Experts of a small language model: a variant of Adam for the experts.
Below are experts of layer 6 (counted from 0) of a mixture-of-experts language model. Rows are named router (the router's row for the expert), gate (a neuron's input weights, with its number), up (a neuron's input weights, with its number) and show model dimensions 256-383. Each number is 128 + 32 x the weight over its row's rms, rounded and kept within 0 to 255. Numbers have three digits each.
Before each expert's rows: "gets" lists some tokens that make up at least twice as much of what it gets as of all text; "comes after" lists some tokens at least twice as common just before its tokens as in all text. This comes from a sample of Wikipedia text that the model never trained on. Tokens count by the router's weight.

# expert 17
gets: " and", " as", " with", " in", " a", " but"
comes after: ",", " is", " was", "s,", " are", "e,"
router:094106111167142135166152111161111171077065132135154076109113060122094106161100103102143108111068140172117093083188113141160122113134111103133151112158132128116106082154162101167106093115141096075120129095108125110090150104133088135079170126144133070203092155143092188076161097116177113090105125128215066070083114118143082078089096149119102097093151181063095105140135109130116117130133
gate0:165114118167176202153166154070157050141120107088138174091074094189189151113084110130098222115177148114123093203141162136161124102110157191130175163105098150112075140119149153151156139149150139147161130137095144119135136141069153175129141094141079162139097058117094140133064159170131168131154119124084185088196151098087132113128118108146170115119163147167095097136135195153166114141081
up0:101074184097136100115129155103100029135126097156109136104133123201169148119145110172160154034131176151168112212119131155166132084073137160116185108130110098180088167171106106146153090146149107139220109104142187165142157109079114100113156160174140124132094126096141131120082130121166134144121120171128159126170185158209161101130150096106139126127147075132164112165080166118129146074169
gate1:071122109172181140122185134071155147044095105116116135099117166111171180067105173138152143140170149166150111086113078145147130129164187185194087119180063162142183156097150135147122086155135110132189159122132068167145150149107124145156128117143114132133023118130117138136144135157126110095210129121141134124150119086151130161233155112112136117107107151116151120208109109178112094134118
up1:148052143127113127168151123149040140177172154092148186141183083122147171176136132157115122082118153101142141208112141072152138173134150194146167168120116104121091064136093134146188149131129156103109154084151208127103063142152118104159072087104099130108134078120114144179105136139078130110119104141133149124173147118138139139103128166122145136088131065127086116124175160118137140119177
gate2:186114133124118134154162136078152051118145082111118116105134121167126177101111228123124119130127139105083139110124151123146145152098178122135164103089132143144131122160121152127193193149134154108096211137164178173115150180099128176169116092118144141115077147121136107128124203123099046150138158148145140101128159174146141108152079114128149139129151064122102148086143114134127168142107
up2:101175129087168176139175165153123103108125118121133228096208159171138135131110141141162170137102173105155079145159062142119120177147144160080194123095073144169075135107173062162122131118145132117137093123095035167138136151119140111110172125117129148141173095145128086130110074122125153117147121137083124105065125137176127162109111163102117122145163147164096096122155088071107127175073

# expert 40
gets: " |", "\n", "O", "|", " 0", ".0"
comes after: " K", "\"", " |", "K", "k", " 10"
router:092119139125075148169079108182155170110111139131110108086148145136083131167145160168108165131136098098108070060153172147152156076102148126088146164155161124091104158148157088135099157144164087177119161178062158140084098165170092149132179149134175137095142109079098114187137093156155154140102079137165107122131113076159156087101065090090130102106080177105126139101130107157141109099117
gate1:099158139114169176102189136044170135072156105111124174136083184146154173159122132098143148134153194149093121125194126145156137113156184155118162088109159140175096144067119112111103184148113124146094122105120141162128115080099093204119162114159102146156091105166124118111123170154153110157150126146117121140099097115169123117093073104125131180103225129191112086183073108143154153190088
up1:088015116133105115161105149148135110174149189112115137107184062109057157133162085110109130081143113142130128123181169080135085140125098173159130055105086102124082126135175161137146136088153152030106150091119124160081146140195099078152115120106097111086135139095126146145141087128124095106085135122154167097092135076139128085170120166133154102106085094097151090167213111106134165121146
gate2:163110096144180164068127117126126089134125153191153109117151176134149173128139133148148095147150142156088121122123062120133194218136117167119146087129124098144127141134166163096158159122112117129078142113123198108120190135124104199073152148119120116093115147139130138075164112130084132138136164118056176172086112173091117146097114128157147075136111063117081111192169133134121180131171
up2:134141153155119123136199132169208126141130161052103190111087119113121083088124192081118165153137169051125108140113125163155125121115126143144104145144124129173091143115184093179183169098201099109178158139132065130132162174106120163134101139129083150127104146168152163138081111141131132070119137108045128149139233114109153179126119125167111110104137114163130141158124129114111098130091
gate3:138079089057085123113141139126129101143213108037233120114122133167127126119200103094073104117105108096133114109160154144131130110127146131168145110129120162129140137176142141111144166133227134083137074146132148036133156156039141097182095115066135193108112088154139138125144125148199099108129124071109131190161171119152156156075144153132130125056142142116137105172121151103103135104120
up3:109155141132143109152144089063127102128146184177124156152087129121145120127122114160097101134080141125157126065065096162156135114168022128139126134106110181155150086153135129049089090163101107152178108121112154135143108167118189057143124133196173166143140160099136125164161076134082161098079126177122089092114087123062125152146114081127112132145116142136146126132078074112154112168128

# expert 55
gets: "ad", "d", "od", "k", "ick", "f"
comes after: " m", " a", " g", " M", " c", " his"
router:124181139137120160118136161086116107120136115089140145153099145123123092090135067148127107118138142143159128196111083152104150111139187176092076109113126104093136128115183211150147192129070231100130143092125179148138158114151051052116143115183103174131115171134199153121148090142183127137157155187147166180134153136153089138145136106156129106189127149095125165145055076145074157176118
gate1:117108110120183087192154065106056088121166145129143129116147149137139159139101155109128112106145136163146115107166124160188090146162145199131166129131137225125153109150170079143136138132142103099180138146139149133087188150143151147161109136091105087120151096161103138103100179112145122130131097094170104166130088092138111159149160143153086081101114133049118135140096121109169117135137
up1:104132113142095178171109155114107130124125199144156181144209105171128126119108152178115138075183110101110151142159085158152093169145117139214122110198161092156086136084122179110128143148097131118104149130148140134105078132151072116143139131071117107182109076164133124165060118160089139100093146148120116109125145083113094112081134152066131073104105145099083091148126131120101182170149
gate2:170107109082157159115088137130095107098114125146105115125090171147078107082151140114142075137145137094122151142118117162141154155078145082094145160115155120096111192122135163137127128145128131113132149157160166169118146131099136166107118168080186135118105112147143170108190141144111085171115150158133118133142083167139102143141131126120059089162129067138151144094134167149132151074112
up2:141179117135143031135187118164167104116150115100075133161135128136162111146143118104145112101148121183118109119115084157110121120099126148094161134092096120133120032148187081212129126137178059087166123189118142150130118087120167151097136159133112130150128182125113141064091094165154113119141133053112174146115153148129146090115151080078096125149149103066119064188125132087081108144079
gate3:122147095128125147088142066096150105155151121126180086110159107161133100092189130083129207096138126088137093090216120128121121135096079087139122088157113127097115148150108145046150119122157117162168116103137167070098205133093177127118122122090098177105143128139070170124134123077129178081159100086085129115121184126110133154091188173144129097078120155150113132131087161074128100112169
up3:130101139125138178109103139156156096113098114093144152117142190105105107172081115134081109124175136132127132138122108128174150145177133095153089109138127140167149134178124146054142173113129116159131129119113214069083154164087081106151181155106148119091125158090106106080140101154122170107085179115137140087163136185110167226162127121181106154141173182133169136159156129121181112178079

# expert 53
gets: " a", " the", " an", " he", " it", " "
comes after: ",", "s,", "e,", "),", "a,", "es,"
router:085114112126132159137059116196133138142113107131093066108179072168145093157072089177136126131121101126134080154160159114138113061098084092123143112124169156147085122129162108181116054107143087144145167135083122146070117139190114158086137147136170096120114098105107118121097128085131144092118128098186083103064111083115069075093135159093110113131094190119143150144159128175165108119079
gate2:142157062020112143091128078115074124070126091122125153109103175141164112120114195137166106153225081112117149147111142081129149095110160174094131107094152128167160141106145108154128147123105128101111144106122216133099146088115122140106150215141106107156144145106127147105130121134115063133156157178145104124105153173078117121104127107160080137109068090142124114127060165132097166123134
up2:121157098154174161182125139120183140089160154138133147134111114220151138109150129161145166137106163065192107152184090168100135193105155121080164166184150156164063078138122088137075162107113137139117151173093051208143146138103170165114150122150117147117137170184167125122102105139162123102097174107047139101086186152100163131112115079126145094069179130150105146116196145121159129128079
gate3:140107087100110125098122121109147140112202108074160058055130143128165143105159093117091213128116131077093139135118156107119119151128113100132154120151036159135119090131115140099139185121133121174146092152119099090114165085075127088127079158104117187169137133158109146097141131106112145136168125105125152112151126114104131108113159181119152146063044096100076086123081157118160144128148
up3:131128100138168152156091121111132096141121075135133138126108135135092096187088097144208122152090102117138165153121108114111161105151119135085120166118083199093148104118104144111128121085140105101150092159120116125111223143132126131130157093142143166093117170143133116131056091185168149122158140126098088140144110150070133083159152074150116088085130135171157093164042105158100074112070
gate4:146138129144135121158096159118133107089091205155143125135141082161145096118129160137095167202150119166135134146098119094131105101119126088154157147138117077171143162086101169112136112104211218163220140101137132160177129166124109143077174083165096133151138135111165125132151132083158100132160107177134096126171111149055130139160186128092137109152166135109101105129124069096141115134041
up4:153105113103174131108136114176118124154111103117098126181195156129127057074085113111156129073175144139054138117083155154122104094133149144111108125120148087068153114083153096129125087149093098137168113060129155123178154109129102127135111095070077122177138104122088138205123130131147161219126130093064101146093107173244135083131165166144139159131114122126104180153075112130121135150178

# expert 0
gets: "\n", " |", " 0", ".", " 7", " Green"
comes after: "\n", " |", "|", " ", ";", "ase"
router:070118139090087133164093133190112135103111067136071093066157132151109124120108106196119130157167134115135084114172099212125128086075119086095117096141155127138130145170129104165134131125125093169120140190081113156054059162128108142139136179142155113111137057055097121112140147138113132155114089137139079087108124100136164068136103096072171097134100132103107153087153078175175148118107
gate0:188115061137193148101157141112080082138151077097113111084119138142124140079099155114160130178217172161218160136136112148097121165137248188154142172084113142137081126112139141120140163105144113124084124152192110078151120142047117152140118106125095106154104141095098137144194121144148105181157128168081157130151143099123143148094117157129159139122124131132147088128083135114123061101157
up0:123108150138191103121145137153061142145117108162143074187161137202059152063087108188130114090147114114130146153141058165129171155117135114140179168084119148092133201103095105130141120110107147122150090104162110143085148102102157171136108147133124114147143132099114136108154078115065119176128102151066126163187176080139162106095117171124152156099132146167141168137106140137144128142102
gate1:073204148173182147131145124081104132090184151086158131159133137099140122110165178084130119147123140156123143065112192147223129145150157213123141081201083148176102104141162129173139123120135123109155197176097222212121108132097080147138095134137107134118068119140165148083113126122138087162164130102161115144162165087141089141131123104094128065112186137121139058122172108107091132154118
up1:160082140092086146109088164147079120155105142099161179086134058109127181167104125213167104110142150105151088180157133098109102151080136121130044079130101106148110196134122156077109174105124158074094123105171168073086144084112128069131145122138160116088144124129094215101096092149113133159143120129123148116101187122103146152117147174077184075073161066101094189082153092132144142121197
gate2:161115122090075106154126126115083090123138119184125145166191083118175116159125143056175118139145103110094178126098114154087124154124173056108116119031114173113136154131175123111136195175093129104149176201145177132099172115119150148101107147136174172085126090142129143108146119112137112183099144051148150147186121157131128156136120107053118122147115098135093150154108123126103152099189
up2:135197160155107139135188179128152120113123065134078154173098124116209129093153139107164146191130144052122105163177101166083162111084168153127114198080171126131107087146111067204142082117183134136099162162155131195107080126122093131136131091122108110080170131102172146133139104103154098188113139104100175094152148145116178168152102116073121095129166129155098174180117128095077127111117

# expert 9
gets: "a", "o", "one", " it", " so", "i"
comes after: " N", " n", " Th", " \"", " on", " ("
router:137092112126122108143117078148148176113166138123110139174134153117179110109149086158160079098164159209130120120202145157160121168066116149129155098120147104134145120087117139139169140124142093099122081087121135205083095148096081198121166066148102051154079167117111092120155166095176109129152171154127114147156146127158105136126123135148164121120140076131067152177098096158160185103178
gate0:146154098128137198091147053134120151144130146151117114096165170174132196073141118093122153149137194113166103165152154183090134151148198164134082164129109093112068150143174157108133138119128118147156107147112045151135130174088089139176149105072165133165097066088115148143142147127101107167163133147066081121189148086088179120145131168152116145087099176127175161134141155134131120213069
up0:057123146117132149156167118117165194104157153155144100126118081154166163139199102144144105111141120116103135172114113163141154112169192108142142123133108132102046157192086112091156107144110143136152108083128147147128100158132122105145131153126120143123112110135113046136122129136165153183147138113132171095146197148117133112098069191163126155080143113097099179138105127140163109190114
gate1:105194152106157158104113101104105126049170137092134146127116105137108149122113104133162138151141155144160150154144114195130117116172189145121116123156142127168042116140164102142081113100110146138119098143140161164083157069153163153179145132144158151132071126139126142107131151128100125122184109158210096116138126118162097156092049159119068118107154122125168162120094197120137132148080
up1:098060192166135175145132133158094126154127135123131195163165105084067143152056125116084157126128093118101097124143146124124131143090076126160116111130146127116111104169059126162148132065167141086101131136140164107105130185141103139124141149072094098200175089077100193184086103124071114097120107110108119083146106070103097112110122075084104144079153095098063162128133126156153087165099
gate2:181119104151133143144129202094115073134140130114147099125124195159146171120114114128169124136157106110130113167148088146110140161117141085103102100123099128120143182141116194089105133129137132105142164147141193123096205132149171117105096193051118137140140108103101151140164140109129136182133147063117125136171100172113157141182148129164148120142095117102122106148099138155146162144129
up2:066198149157164164150147104147123133092169093139133203086101157162111091109115120110121119133077155103161142076125106130144161126130133141123166162106149157181101096141132069198112154120144116084187133146104132154159089119135100171137181154151112127099089122062159162144147082137140153072091122176106151147140123135095168204105120129091123144132172166160093180153145093127118151170062

# expert 45
gets: " that", " which", " |", " he", " where", " this"
comes after: " by", " |", " of", ":", " in", " at"
router:088109142132102101106146097092167139111145111118208145159121077177091137134145092081124171155073170169128097156166112175169170128091147160156147140179131112110112139147114104143118122175153069166164130174173149118169110089122131161087159099072085090136075121139095107105161153121166141140097150126180094114146101136104136089103165156102133099107159170087088157144101135174181154059155
gate1:115162165173146136135139132096111160036093137093132102157117126123140131105106146143181142148098170150193132103073133147202115132166162211163157104189078112190075118080168119126157093149138115132173144104171136179147144093161089078144084147152099142157070109113126155110112147146104097092187146120191117134168127099136166177180110143065141144159126154099124109173116163119110140126087
up1:140070083122104182138083143153109113209165128157133157082197055100073171168121096146094108097141090079076115192132140092118144084119046142157120136098134145073100068158109129105147146131116134086070127114123216077068115161141133110170115134084168085141139077112120118141154077107137133135095048092077152136108079073077066104124124139087142071152084126105124131132153157096139115124199
gate2:150164129105098133093123106114126029123068037109184118140118155171125067160183141131087108114115098128143127093112117159193131146144137138175169090143071172126128165129118162153135119155080148084096103129162205132090182122204157150120090123160198164140139153100132091108135126139160118159099185119131178119104147173126096142126170097154119150169137096169159132155087115157151161116139
up2:154168124170092127124146147101165104120136136115106221110144176161136146149114109115180203181147121083097140164179137127142155146150113085118109130119124154129059098099132068159091101117196117123220138132159095126105111158105153116147132124076126137131154166182160122096121128135081073099106110107036147143119147126155197177078096117068113101185144162086146068094136135093086134134119
gate3:114115103090164119067145084122138135169139075141186028097132114112161149135138154140110129132131130153118092118179147145124106163135124085123083117098101198171165133191125131082164104171202141121141093106121125051095180143122114099073159128114088188119120126220134098140177126169139101108185122136184165119165110111130103141090135168059142170077099118117068090134109077136095128107120
up3:132120085123130138169121130133101134161151089115104113167104104163073086165118097123073167168093148100135145181116128118102128066148079119156144149163092115125208133127109143130087099052109129140200076140114138125070187183128137020172049117148221146129148106050115149135134089207132164124105147124106155103160135193097146120141147092132122073158132158129196181138139137159133126157103

# expert 42
gets: "\n", ")", " (born", "°W", "5)", "6)"
comes after: ",", " =", "\n", "a,", " (born", "."
router:114100102087108135134127088153155145137090135167109097090201034172165100131097135141120144193120123160063112114203092129123115104095078099189125184135116139106146105143100130160153059149130120140155152102120140149132190137209167162084132119117163159156083103108119162158088158157091130076078112081128166108082144125100119197082172128117129165186124172129130171160159122169185114100117
gate2:137176103093116145144118121128089142056129158110119089095170121155146182118163102172161086126161145136116150157155066181139172226075110057168102132100123122086126206140110171116184144139108121118153071130101168128088177130148126193136074117122128107143049130142099131090171168121078114161153170116175124120126150116082106113123161146145122146139150126125123128147110081173091159132128
up2:111122085135118141184148146147131142094121107170099128110112115123178092111162143146123150133077138053161080202161116165139125162115114132066119122158137122134084207119150109086159063140183168135233159132158064205132087149126160185099124123152100103106114121154174151067018098134104115117092104097112181187111168102117158144139117109085070110108131164161084104122110114131114122144116
gate3:137105095090147133148073114135161091112127122140202099088165137057206117108161137134122143143111087133133112142170169143125097167118147139148140104130106133167105108192143179053187207119152119094090090110131161073123183137042084110165107131127122196152137134169116163086129112121120150089133091075112121096170148066115124142097178145082131129087156113129060134129103124109143153111154
up3:124138070122143166156069095134155058092164140149124152165104124119213133143053155099128121141162073122114095137101119099078153086134090156173166146145114157161106138163107150128144172106067131110109121086177157109120152165142044073116101123109130101119127128144146154128127087108150166107073208131115160103122149151123110147117125110170103136086184131192106097148107166145158123113080
gate4:113163093121090161121100159111121155116188167190099078165174152097139150078113139117114119162150148107103094128190156117147116136104149110090157095135135106105077169126126138132130162121113197169159148109133105211100131146153121185100170111120118171121146121162157150121181074140149056120077128119098178179132169130069146121049152203106139137146156113081149098159140099117089105151116
up4:175095128108118162194133136144112149119125186124106213196173131108153091143097127134157100096132118102118125036067126175142127129079131148103125095105154101160153095101134125109143141190164122147155085129089094099119125154112116145169131156169122114192123118103122083154125105143177138152146108115145089109137092140197109077150136099157147131122072178141152165108103104100126172102148

# expert 19
gets: "\n", "|", " ", " D", "/", " 0"
comes after: " |", "\n", " /", "/", ":", "|"
router:079133131123069142170115094166193130121084107163089127103184099148113087116139157178086115097156143090156082087171076195110131092079093067104096138191139121092146144160152114109134170139127100183133143123101057203093103150184148167115128152127168096134077117094131128122151095136140159156079139127178095104068145111173125096143097077111163095117119143130179175120183097167169123136119
gate1:074196152132180111107126063126168135095116087129186173124096142164123116099087137149086125088106164160169175144109116122143098116171143154106153071142068128168146115101160141125076110098108111158116138150124159161131198089156165130144127098157161134116156144113119180103129161107155163171207104097111120119119091125098114143138133119038123124107144124096136114148130123129149133187091
up1:108174104118077164104126194106091147159171187121152120132150088071114186091107092157147107147168114159079121178143167125096128149130085135147139082102155123116124163102116138130128115177168180088155148120125106117134116172128158136102066163114105112134125179102142111160178097064107093131120133095130174140175136096039062108150128105100142141104121078116093158089161155098093113127206
gate2:186115079032097142086115119143142114063097132151106192080138192150184121093133176110149167194157145120162164171140152108161191206134178152113117128084141127146185115069148144151127143131135138133156105099199145113130161086106152162079068115135118128064087115098155199140104178114106090104075110127037100113150141151122156103170158107163174176123150073118099130141111147143126121128156
up2:143165111183155140184079136184099125101144050138123163050101118105121111095191163138149159165110148109120157120114127103115137126107157097084178145106115117141123163110099063150088132133150132152126165076124073151173146127110072161132203145147103087142213113144199127136131116184161135120110097060102152106121112092117165137161130105115092089114137135179120099184170164114097112174093
gate3:107080153127104139125138132113128073165163112071213078177138158131119140113139124088148112171183143140105122126119127138087106161161169112214111084120134122142127083145139136107151152081195127160126185123133139098145153166041168097120108061124113205140082087159133133096143161080141068156148132110151139141160172070093160145090174159112158207099086095115102151111097131111127165149164
up3:122115134085133130126127177121148078079144120100096124129141133159129084100130155209168091130192140162182151141139156098140176073222026122168077152151087127081139160129137146099180083084086169092152054129115141165101152094134168070139122128148180154072127127152151073110119151139143172156118152078117090145159140163125147111227124089123138141170153114164135147180097139134141152122137

# expert 52
gets: "-", " |", " were", " in", " L", " are"
comes after: "s", "\n", "es", ")", "S", "ers"
router:110114151109088205135112137146133141114095104102138137072192115149116100169138082142104092080123138177169119142111108136119128107125115056173099107082091113081182166146154111136178058142167087156114172070147137132055169129110172149133152116130189070125136078138086091172115082168104149086090073143134122094110105121148168096108102102128160097119095076157149171119139151164167049063175
gate0:161141111145106162085116146133079107156224116154056161140123202138123140065115106101107110160172127133127185176170167123060134086134139201145105213118078140100015155154127144094202139115120137074114096142162094133124156130119085064096119125138122156167130113106103160112137162157159158112123106105111071114174080136133130159141108133114144107114147091155084107155127134122156094149119
up0:094175156139144134094193162121131131115168154138131106139144171094128139123114120122160112127165168129150140135069104168111137147089222109103188140093138152139111119129142153116152162130126156099129115096079197171083076096132160106169086146118086183121152160111143123130117142047198133148120107124065153143128155138116115093127121107116110145055179138124135129140072131155110106146125
gate1:118122154165194113110166130109088119065165129156127145141098158099114164110104172151213099113143097174142156150136137141107129161104179189132095124184136088136118122138137137122136183152090121112121176133122108222096107090138080159164108130165148128102085130119140123069168121125063172136168089116169145137140130131106127114142077146106125166045157080132127096080161115098096130134125
up1:164140121098105163144140104151111153191152155116148177102137022102138141135092141090149110107118131122157121170124111117165082133072084159115133075127152099132092121117109161126138124162144170118141152147142119185130076154140104125145136137087149111123124075113099157122144136118098077177125127138128135089124151117155139081133132135127174135091155160100104085113137155172164174126149
gate2:235094138131158172127150119140062084093125114155128087112102161201116144106129147135176138120182091168113122143139071134129132171111144096106119103134071126080170122084120159117179140143113135133103152110070224149083174149135095167104101123125082090142092164137138152069181111097100125190189182134164135100128137155072137118144144109107170141167144129088117169175094137160140096096100
up2:160116101188125085161158136126136079115162109118067142115099139085176196136155104149185110171124146127124122134120098115146133123116169145068116116107100106147082106083182084185126125086144138139167091174141157164105114129110115139142117135100139113112158125149174123096114101126066164118184094087097131115148168148070160084124148122080116140158182195121110108135109129108105083148122

# expert 61
gets: " |", " /", " (1", "°N", "H", "/"
comes after: "-", " ", " is", ":", "(", " ("
router:133118082136127101116164086136137206198058188134125110120151072168056129183137119112156076130083137183097126123182097134153102101113070066095132121162127055089156152102152141125099086106140112191117100098138094120069137150168149154080167149133149107151157099107127142142140087168122161148099149089179107076092108163141078094118124082128176120101112163148168179163160095137139105168169
gate0:162125112153144185140107143128128138110157085122078160122077143233105130057128138172063112166170170166139177179116122133110143118139209196192089190130131135151024167131121129037130118080090142148107098123125090159150122102119108106096194146184148111121109121101143187190142156155136161145162099122085182096133115110100152131126158175128147152169147099131106102149121070111141135167102
up0:106124117135129099136151111013125074106104160165153126136092102159113150122162105104132149091100111106131140140144131196174132123167143140114130096116154148117132198148180123131128154173162118126104116142139147131125122145064154181117152136119100127185144126146136055093120138113118103104107115126111153104135165090162138063156065118095151127169133109106145194148111173157204107148167
gate1:102141142166211136140121108129121138093155163155073141132136097099109166099127110156147159138159188148125159119090128141189128167151170152107080125150124149171037144056135088108161131125120133144086159138145138115119154152133147177104162122095155130157095142151108162067154124112125093124184174090116138147146176058120075112159131129081143141141145125129138117133126109112110117159129
up1:149087106130064117113050144135071088128114146125147161143143079085113123201106157143129077071139072074105134157123083093149032111114091143153123132112090156118081125131104139119157150112113130102107153154072123158089093097177095098127118138039116109093099088123128113144112107135127104085093178132103100159097147149116130127092183101107156115080121162086134126100171187137096158170189
gate2:179147126115155123135170158116126078108114127127156115123144158189129162134161122136184064118189154100105118162076119126169089148068143083165135116097190157148131157130112136165176155192120177110075129121169149106139176121109116168096104137113184175113119131168117167136158175108173075187102205124120066116193102139105172145107158113134100164169124090172129122164101120142149120120124
up2:191153148176101139096189112106160146119141104099068199187066109156136135115189097163097113158140125125133094173122088153140098152138085122088146102154116124132110136099090070171100077187137121168116107132145048117141092160113141133148126123134125182074109136131111149110101137133094142081133098108080142134104125147157159159117115091120048125083144151225160113142137140119140076148108

# expert 25
gets: ".", "\n", ").", "s.", "ed.", "es."
comes after: ".", "\n", " ", "6", "8", "–18"
router:105085076085056123182104165135174121140149140165108056121150114111116103159118083172176120087113141119061097080130140106107139098108113071122123187132145101151122151147104085179127169115143095194180156094147125159143137140177108151108156203153170091129095134103084112180142091102129163170095131139174132080181102087118104084131167106124149128115125150153078196144139092154167113073170
gate1:134128159152150163132189141078107116125121105111105200144101126165130187127139150101126134177186123169148153135180152184136132125141178199152196112166124113135096105118114117135139149108088118098125091190121140145124125114130083162161157136088093114170120092157132131068105196119125065152175068109130082116154160107130104152112124147075113152161169142051169088125105142102122128155120
up1:177163128130081074116085138087125091152098187086166117149161103098117174127140113081111127096161117148098146198147137147108104158130168195163111081106164141069100107151103132069159136133148135067142128158113138142074091147116048095145132141065119121134087074081112092145152119154059143117149098100132170114201071101103089114111158143079150138138132094046082110142150145144086114170163
gate2:171112096129141155158151062161142110089069093181169113122056184210132143087102184099156114160126154120128131152093095079152107184121079151135092086104105167128112134132109142131116162137109137106120196129116180113091180086154139135101134166105104116134096120184146167104169164121123099120126172084117134104120106147163082120167088118153129132150104124132070133144121074167102114110135
up2:122139079151111189141178068108135100125147111128146154093129166119126086119163150162132192141099148072160094141129130206076116200100102116043142134128176104111117080117130073154131158124107098118158094089107113177080093171101167168121117102112124168117127122113138070090099114114084093155114086113079123083111143163123223131095115139134137111151139146165071118133107113169131164144131
gate3:161113092123188154103105133153113065163166140124158090100142160139130122124182105154089116143064163140133126081155066131109119128147071108177145092131109070152109101154115150113135153160138140140115107161125150090119223125090131149178098130115118120162097115144120147154162117086131099120155156062141115126205128092158083184092130163145120164064122080150108108128116117120137091079154
up3:116100111136118158127115117176125114149127112106128159119119121135120115136075092112098074177072077145112168100089101142100122118194030148162081152133135121200137109144116128124102099158079144147221091133193162080133169150110113091134088122110152220123085107102140132112102062121096143154144160131089114162142166114119118129132106135128124166077138110176125119119056123131132113141071

# expert 20
gets: "|", ";", "\n", " =", "us", "1"
comes after: "\n", "_", "^", "j", "um", " April"
router:067093169076071148161087148192162134137127073152075065092174101136081102136078132156144144110181115093111083128194142177133098076092087085106148138163150121152114155176125115146124139130088072175153158157109117165075079162152114132119138171155188138097141078076114129135106144131137165127120118128168096074074130105133145089120098107069169107118079143141114164081125068146169131089107
gate2:156132077077125095137123110115154075159131141109132148119136180202133147069158129125163114155178135116147183110158066099100137191087136091139143104104159121097114181139082203140165138147102158139145108126155145105126185114097098145118149137126132137104082085158113149169148162125110089148129174180101121121154197108102134137119185101115159093159124070132089148155159121170118196097125
up2:122199120202106179086154097132120151110143168115125101135111147134102116143127142135086140201098143068178078139194088119118133149119171138113162109137125110124094085126101066231090180082141121155174101102130120178170134166137171128088146139119089177149133113103124112113117099147126096141118109112078126137080153126105184124125129173096078146137124165106136169167142081141085143202146
gate3:135151102119117145145108146145102091151135126036178082154145159108167095080144214107108126095101090135108129113124108140128098173124116100179110169065127135146097120160133142135151174109123117157118147163119105083070129154097165105115087122120097112133113107170108095158153109163154102097115109070137122132211181145139099157087080125128148140100101097118145107056115081119109073098138
up3:150112129090153133114065149104201131201119138146093162130119097148113157125098159092133119204165154111097097109108111089155131130216135176120113133083092108123083104145085151044139133120102165144163105121165165099130180137146086137127151110088153186108178145143161112133155050103154160145125133136134154115131175096084192145161116127135114139135148157148147166133090139112115159163000
gate4:098169076133124123179075085065173150117083103192126096162161177094107122105108126149088225154154133116113089160126127137194161101139124074134180096094173188099163136094118155078164146207153191126104093125168110145058147119134071111138151106128194144136154124139168116090187132147157119127123138074123120158138125102100074126129115193133145143116151128111171111142140113129170079132082
up4:194129093089114128136136113130137138105119171183178142138189137158103084121152116160193042086146129148061127120079123106120122078096124129115186102192157071101179174118123160125162128098098101129227111134103108141144167137138155131139176114123106082122124093155125095125125121174184150105139132114145127139102178144135140114135133155116156109187104196083105105165102145096184145080128

# expert 18
gets: "ad", "in", "ip", "ag", "ill", "ig"
comes after: " V", " Br", "v", " v", "el", "av"
router:079176185127155149140172087100133159082102091112145098119075151099178164123107111148097195168041167069110121161083171104090099140197167141100176120096119172099142135116104119138155152118129132075127100138124104158149099130150127105169085162153125097131145084118217096163088166159105129151185169104155123197144143089160121151091068185138132139156135082140135102060129189150134187180118
gate2:180114078087151132147109128106104072106117106145110155168114164125140101097183166142181133141121131106163118133117100162131173126128151170085103072154109156108094150128118167092110198185057147165134157102188197135063180079075129156124130178115155190171110094095078146137184084115119066144141137089113139086139130194155060092138125073147100107167082108082106154127117101195133137113150
up2:111137127179152132124167090112098109110128119034104215120142085173175127127107163144142180112107146086150164153113107175145118145118113141122153164109107126198092104107186152151122144131120108073157104085121139165179064161131134112115159185120132140131144075046154170162127114165104115126160146161084163106107179107101180146109137124156093195175142158085136096132119121106117141168110
gate3:125176093129127179118162074124168099159162139129188112105131126088169147086217150059107116116125108115094116140129085160129072082101131085117102106134099110131089179123116146117125093147186129144178134105149135082086170140142169171086120125122164142194076159189130125103136133115132063067122043103143119087120202135135123118126188153179108138114123123133113153121134103118209122176154
up3:092094114123092148125072115107149111131183087143112110136152157142105157146149125150114153154120119093118172171109193121067136125188086124123124118124114144059129113121140146125110140129091145126133084068123173123136146084127137111154102114178159182136060137134136134114139126121131128133118157154148128142134127153103107133142160157109131147145178155127171147179112122106134124161068
gate4:138136115185073135153086112117125099165117130144117140182098077147095139148139184089180112176109110241085157130167156139104114100116135070137128124093130100086133131089101077046187175105122180082118102113138132191138113157093087203109163122135141198037094149141151173085168150135163094146170147141146106152169126175110113135085152140159102127149113156159195131123149052118049116139118
up4:175158110114106155077106095092138165060128182080124177141164173083093125063091166158135109131167114131136097104041148177148139189116154127107132133142116143096109105121091136144137121113162090144115146123128160150113135121139106112127082089140107102173184088115069099146124133125114130144135136172116040111142193106181127082130142103117143110147047127073074174119081155107156110100165